config.yaml
n_layer: 12
d_model: 128
n_experts: 64
experts_per_token: 4
d_expert: 32
d_shared_expert: 0
activation: "clamped_swiglu"
moe_layers: [0, 1, 2, 3, 4, 5, 6, 7, 8, 9, 10, 11]
router_score: "sigmoid"
normalize_top_k: true
routed_scale: 2.5
balance_loss: 0.000553
balance_bias: true
init_std_router: 0.0246
lr_router: 0.000877
n_head: 2
n_kv_head: 2
head_dim: 64
vocab_size: 1837
norm: "rmsnorm"
norm_place: "pre"
norm_eps: 1e-05
positions: "rope"
rope_base: 10000.0
rope_fraction: 1.0
qk_norm: true
attn_scale: 0.194
tie_embeddings: false
parallel_block: false
init: "normal"
init_std_qkv: 0.0442
init_std_o: 0.0
init_std_up: 0.0442
init_std_down: 0.0
optimizer: "adamw"
lr: 0.00373
lr_mult_qkv: 0.7
beta1: 0.9
beta2: 0.98
lr_head: 0.00573
warmup_steps: 395
schedule: "wsd"
decay_fraction: 0.598
decay_shape: "linear"
final_lr_fraction: 0.05
batch_tokens: [32768, 65536, 131072]
seq_len: 256
doc_mask: true
train_tokens: 243200000
steps: 3862
dataset: "wikipedia_en"
Below are experts of layer 4 (counted from 0) of a mixture-of-experts language model. Rows are named router (the router's row for the expert), gate (a neuron's input weights, with its number), up (a neuron's input weights, with its number) and show model dimensions 0-63. Each number is 128 + 32 x the weight over its row's rms, rounded and kept within 0 to 255.
After each expert's rows: a language model's description of what the expert responds to. This comes from a sample of Wikipedia text that the model never trained on.

# expert 6
router [140 122 154 115 128 136  68 112 147 128 173 118 139 124 101 125 132 136  89 148 139  70  41 140 126 105  79 131 107 127 165 167 114 120 111 133 109 130  67  91 117 135 132 145 128  94 152 160 118 137 170 147 184  92  78 104 142 145 178 180 110 179 152 122]
gate0 [139 127 161  87 166 106 110 105 151 126 182 121 145 156 123 126  75 134  76 126 135 115 115 171 144 127 167 117 143 123 102 144  94 176  62 196 154 154  52  59 112  90 175 116 148 117 156 196 191 114 134  57 135  93 139 140 123 113 152 132 113 147 139 130]
up0 [101 135  86 128 182 107 195 143 124 104 141 150 162 189 122 152 153 158  88 111  86  96 123  97 217 176 139 144 137 108 113 139  77 113 107  77 107 122  70 107 139  83 136 136 126  73 168 145 169 128 114 148 129 129 127 127  80 194 220  81 113 122 143 104]
It responds to: Pieces inside words such as re, he, igh, stit, plus year and date digits like 18, 19, 31 in tables and prose.

# expert 36
router [164 135  97 123 121 161 108 100 137 164 169 172 131 135 100  97 125 116 144 106 112 135 166 113 149 125  96 126  90 114 142 139  67 110 124  22 111  96 143 147 148 136 103 159 131 143 145 182 150 146 168 206 146  77  96 113 161 104 104 131 150  88 117 117]
gate7 [134 114 110 106 130 121 132  88 144 139 100 157 159 159 143  58 123 139  78  93 111 134  93 118 146 152 140 118 137 134 133 166 127  76 139 101 129 131 189 144 156 124 106 155  95 124 197 176 197 103 108 199 132 129 136 120 140 132 159 170 142 137 159 106]
up7 [154 120 109 145  76 124 127 117 143 146 113 155 117 115 138 104  98 125 120  93 125 102 146 151 101 102 115 160  77 153 102 127 104 101 191 156 151 138 155 175 180 145 155 101 129 142 177 191 130 123 125 160 145  95 163 119 132 125 117 118 144  81 144 112]
It responds to: Lone consonant pieces such as m, t, p, b inside or after word starts, as in honeymoon, Temple, Pittsburgh, corps.

# expert 42
router [112  72 103 102 142 133 117 109 105 169 191  95 163 157 130 143 102 152 162 114  81 135 133 156 107  73 182 162 148 207  21 119 182 162 118 134 176 168 139 173  97 123 145 191 177 164 115 127 160 128 149 133 136 144  94 170 121 149 125 135  95 161  88 129]
gate8 [159 131  98 120 152  81  96 117 107 191 135 106 171 145 159  93 102 143  87  82 154 160 122 151 123 111 179 145 175 146  74 120 158 100 129 146 140 118 121 114 120 107 133  70 144 117  92 117 183 191 112 137 151 141  68 154  95 114 126 125 147 135  83  91]
up8 [168 149  92  98  72  83 112 124 173 106 128 146 160  79 136 120 105 184 185  88 159 147  81 150 123 122 146 134 169 152  77  92 178 133 163 129 165 105  97 137 116 137  93  91 159  82  83  81 214 181  93 142 131 176  35 124  42  92 111 125 106 179  94 101]
It responds to: Middle pieces of ordinary words after an initial consonant, such as any, ott, ett, stem, plus it and can.

# expert 8
router [132 182  94 165 147 119 126 148  87 193 151 182 169 161 157 103 107 110 123 105 135 101  57 147 177 142  86 141 138 178 115 130 150  59 139 123 228 174 132 146 102 116 133 104 111 120 128 144 137 126 155 195 129 162 140 142 114  97 156 129 114 155  69  80]
gate3 [156 112 113 115 150  92 147 103  79 167 164 172 131 149 159 115 105 136 146 123 101  35 117 115 174 106 155 134 127 142 128 105 168  82 141 160 199 190 144  93  71 125  89 113 209 131 143 134 137 144 181 183  83  91 125  81 157 153 115 151 110 163 105  95]
up3 [137 107  86 164 148 134 133 102  45 156 109 144  91 116 143 138 110 124 172 107 145  86 121 171 118  95 144 135 131 192 129  93 152  98 156 144 192 187 171  91  93 206  94  70 173 161 139 163 132 170 138 157 157 120 142 107 179 120 158 122 141 164 134 139]
It responds to: Prepositions and clause-linking words in narrative prose, such as as, by, with, for, who, when, which, often followed by the or his.

# expert 12
router [161 134 178  80  94 165  68 140 140 103 179 104 126 156 156 127 183 130 157 136  98  85  98 161 181 184 136 129 118 169 107 148 158 125 172 103 144 121 172 101 102 157 106  88  74  84 142  95 173 117 163 150 145 149 108  81  85 136  95 157  96  68 103 127]
gate2 [147 111 210 165 100 138 135 179 124 161 132 118 134 201 113 110 131 139 168 114 128 161 117 132 150 178  99 109 140 157 124  96 117 124 136 109 121 138 106  64 136 121  86 182 158 186 164 172 153 102 155 147  36 120  83  94 123 153 151 143 158 157  76 148]
up2 [128 138 175 164 114 112 139 140 110 126 138 131 117 135 123 147 155 163 146 127 134 158 148 117  53 176 104 136 162 151 116  36 201  80 122 123 159 162 156  47  98  81  99 116 110 129 122 134 181  86  95 149  80 142 137 136  97 142 162 144  87 166  98 124]
It responds to: Spaces, percent signs, dashes and short words such as on, for, en, inter in pipe-delimited tables or before dates.

# expert 50
router [162 138 119  92 129 166  60 133 116 153 181 101 123 110 148  89 173 149 150  97 136 132 136 125 116 158  90 103  65 140 141 171 145  97 135  90  86 191 112 123 146 109 130 133 180  52 154 139 141 166 171 161 105 123 146 121 133 113 149 129  81 103 113  70]
gate8 [155  83 114 142 122 118  87 137 143 126 193  66 176 165 119  65 171 148  88 110 111 131 125 158 107 186 149  80  81 155 100 110 144  97  72  87 125 206 103 110 162  73  93 164 112  83 187 148 165 134 134 116  77 150 112 113 131 136 109 122 125 198 114  83]
up8 [158  86  72 169  94 131  82 114 153 135 154 103 146 147  92  95 132 147 129 197 133 115 145 142  75 159 123 132 101 188 126 148 141  82 109 119  82 167 115 108 142  69  80 153  48 140 203 158 150 115 115  68  93 118 121  78 105 165 118 121 145 135 127  31]
It responds to: Opening parentheses, dashes, section heading markers, and infobox field words after a line start, such as Died, Founded, coordinate symbols.

# expert 25
router [122 132 171 141 142  88 121 164  78  84 178  96 147 170 128  98  92 141 164 110  95  85 133 142 165 169  76 109 146 167 120 151 148 156 115 101 207 139  56 107 146  95 100 189 159 147 141 168 170 136 179  54 116 124  77 171 172 124 188 117 141 128  35 121]
gate8 [153 127 113 155 136 140 142 133 107 131 153 137 139 198 129 104  58 151  98  97 133 132 116 207 125 102  98 161 143 129 141 201 116 133  91 133 156 120 109 105 130  72 129 139 141 140 119 154 155  97 186 103 133 173  82 117  75 178 158 140 106 208  86 143]
up8 [172 123 126 190 156 122 124  97  98 109 106  63 122 148 129 139 105 155  85  64 166 144 161 166 120 101 110 103 134 107 138 177 103 115 126 123 189 142  68  92 139  81 151 175 142 179 107 144 134  67 191  71 136 164 147 120  98 144 175 146 159 175 116 109]
It responds to: Prepositions and infinitive to following verbs or nouns, such as support to, Plan for, as well as, plus a few mid-word pieces.

# expert 31
router [171 115 112 101 122 102 124 106 118 214 179 143 167 161 177 153 138 174 122  98 124 116 128 128 185  91 106 107  91 121 100 173 124 146 117 152 113 110 141 134 183  89 162 184 131  97 135 127 146 202 115 147 173 156 122 147 124 179 110 107  80  88 115  75]
gate0 [120 153  94 149 133 102  81 110 128 114 138 110 144 113 141 138 140 146 155  81 125 125  53 132 152 115  88 159 104  91 159  80  79  78 108 126  89 107  92 133 161 123 150 140 136  81  87 206 177 132 220 153 129 199 116  87 149 182 128 106 196 129  89 135]
up0 [118 143 110 124 113 117  55 126  67 139 129 121 113 141  93 144 160 117 112 109 195 152  65 169 128 112  72 167 111 157 174 152  31  93  87 137 119 108 119  96 146 137 158 129 125 148  79 159 179 115 171 112 156 157 126  87 134 199 122 125 159 130 162 133]
It responds to: The word of after a noun, hyphen and colon list markers in infoboxes, and verbs is, was, are, has.

# expert 51
router [115  96 142 118 104 122 149 103  71 104 134 160 121 199 154 110 138 160 127 122 177 151 141 196 136 165 156 159 169 138 162 136  93  80 129  63 104 125 121 105 148 121 180 116 141 106 203 138 156 135 168 143 211 126 141 137 123 118 149 124 114 118  94  51]
gate7 [107 145  95 106 137 157  58  87 157 194 158  92 129 181 154 151 108  86 118  54 132 134 114 170  82 153  95 110 173 145  71 109 119 103 124 121 127  66  77  84 154 103 200  74  47 134 126 127 107 122 127 146  83 113 127 162 144 108 183 140 112 105 152 137]
up7 [122 109 112  80 118 108  67 155 148 169 141 129 154 208 135  82  89  72 105  88 154 136 155 142  90 154 100 155 157 148  85 167 150 145  95 129 148 130  53 101 140 143 205 112 143 121 153  89 132 151  84  90 119 145 176 124 150  97 145 107 182 127  99 133]
It responds to: Word starts like m, dr, rem, bl, and endings like -ing in names and titles, such as Rolling, Stirling, drama.

# expert 20
router [ 92 150 161 182 166 120 114  88 120 151 148 145 118 129 126 114 131 157  40 111 124  97 150 141 134 128 165 155 114 145 168 146 152 132 125  87 174 136 110 138 196 132 149 118 160 166 163 100 150 138 179 184 134 159 121 159 107 112 144 100  78 164 106 150]
gate1 [166 160 112 133 147 102  91 162 145 117 156 105 114 131 131 145 185 135 115 145 110 142 143 122 121 106 147 174 147 146 143 160  59 140  72  91 167 106 104  80 169 187 203 186 108 135 158  52 133 112 183 186 113 135  88  56 114 112 159 168 127 111 160 142]
up1 [160 143 133 184 170  72 113 159  92  99 130  95  94 103 123 129 142  65 113 160 151 127 148 110  79 111 135 196 128 105 108 158 126 136 127  94 147 100 132 123 138 151 197 181 187 186 153  65 169 106 130 170 174 155 127 123  86  85 169 116 142 221 155 105]
It responds to: Closing quotation marks and parentheses ending titles or quoted phrases, especially song titles in tables, plus some word-final pieces like ly, ock.

# expert 49
router [219 108 157 102 165 156 104 116 147 113 129 134 171 187 147 143 150  97  86 118 149 140 112 150 167 118 147 104 114 125  94 161 161  78 162  95 176 112 105 124  78 121 120  92 138  66 165  78 196 141 113 207 141 151 112  70  99 127 122 121 152  66 139  95]
gate0 [100 123 113 208 133 121 133  74 116  75 171 132 122  85 167  92  97 138 102  92  73 130 144 153 115 109 106  76 113 118 118 169 168 110 220 107 156 161 105 137  66 137  96  98 131 148 160 144 140 102 175 107 187 156 122 134 144 124 185 132 147 144 166 110]
up0 [ 95 118 114 153 139 158 123 133 125 107 136 126 140 142 103 134 106 134 111 161 119 107 142 159 112  77 130 161  93 113 107  82 146 105 182  90 214 127 117 109  91 130  86  89 155 121 156 130 174  87 140 108 155 106 161 129 116 139 130 107 156 166 173 172]
It responds to: Second pieces of capitalized names and table codes, such as Mordaunt, Mike, Saint, DF, UZB, plus hyphens, slashes, and plus or minus signs.

# expert 61
router [ 67 129 143 124 129 144 135 172  93 118 166 156 137 160 169 114 162 142 148  99 109 189 100  99 205 124 116 111  72  86 148 150  82 132 137 127 135 210 110 156 162 156 104 136 149  13 156 168 121 162 152 156  70 160 125  82 108 151  71 174 152  51 133 144]
gate0 [120  75 112  68 124 152 196 142 167 119 167 159 180 157 181 104 139 129  94  66 118 119 119  83 108 148 156  87 195 150 173 177 136 129  62 121 115 181 113 118  79 115 129 165 122 135 149 131 102 161 125 103  72 110  57  87 127  78 180 154 118 153 160 187]
up0 [ 96  95 104  92 119 175 188 170 162 117 161 168 133 183 168 162 138 121 112 142 150 122 108  85 127 109 198 115 170 127 176 168 136 149 107 153  61 178 144 121 152 127 115 194 120 118  85 141 109 126 112 151 113 135  99 137 101 126 182 154 119  79 115 115]
It responds to: Pipe separators in wiki tables, plus short prepositions and modals such as from, at, to, would, and heading equals signs.

# expert 41
router [173  88  91  83  92  65  84  92  72 127 171  97 163 163 189  81 142 140 151 135 125 101  93 117 142 124 125 178  98 129  88 126 137 123 128 101 170 143 157 144 103 166 123 173 139  98 174  60 181 143 149 125 130 131 125 136  87 123 107 173  68  84 140 121]
gate3 [ 86  59 187  98  70 115 107  97 113 210 114  67 171 107 129 131 142 102 172 151 106 149 182 148 142 109 135 146 111 174 146 179  79 179 124 144 141 144  72 130 209 146 147 116 155 120 155  94 145 138 103 133 134 123  62 181 134 180 181 115  80 109 189 134]
up3 [147 103  69 113 149 130  67 195 164 197 159  84 222 115 106 126 110 121 138 121 112 121 166 109 136  86 175 147 141 155 104 137 126 141 115 183 132 133 141 114  89 134 102 111 163 130 160 142 115 139 109  99  55 170  81 129 140 175 113  90 203 118 110 142]
It responds to: Capital letters, acronym pieces and name pieces after N, C, or spaces, such as N-A-SCAR, N-or-way, Un-ion, plus hyphens.

# expert 32
router [104 128  96 140 131 119 119 135  93 121 114 133 140 153 130 157 210 149  99  63 179 204 121 126 220  87  97  92  99 110 141 152 111 112 124 175 136 141  92 166 159 152 162  99 170  92 161 131 141 158 175 144 154 126 125  62 153 166  64 162 143  81 180 158]
gate7 [130  89 105 161  72 103 165 139  69 158  80  97 174 175 113  83 157 103 108  77 161 136 169 129 154  95 129 140 128 150 118 149 144  74  93 107 160 160 136 148 143  88 138 110 206 105 193 105 118 161 143 113  95 112 149 144 155 111 118 138 183 140  94 110]
up7 [123 105 136 106 155 110 155 103 107 120 137 156 164 164 167  49 164 201 135 128 122 173 123 211 111 188 132  79 120 108 109  94 143 100 114 121 125 174 137  94 143  95 142 121  76  90 182 122 152 163 142 187 113  55 135 110 131 109  58 152 130 168 133 128]
It responds to: Pipe separators between table cells, plus colons, semicolons, periods and commas in scores, times, and lists of names or places.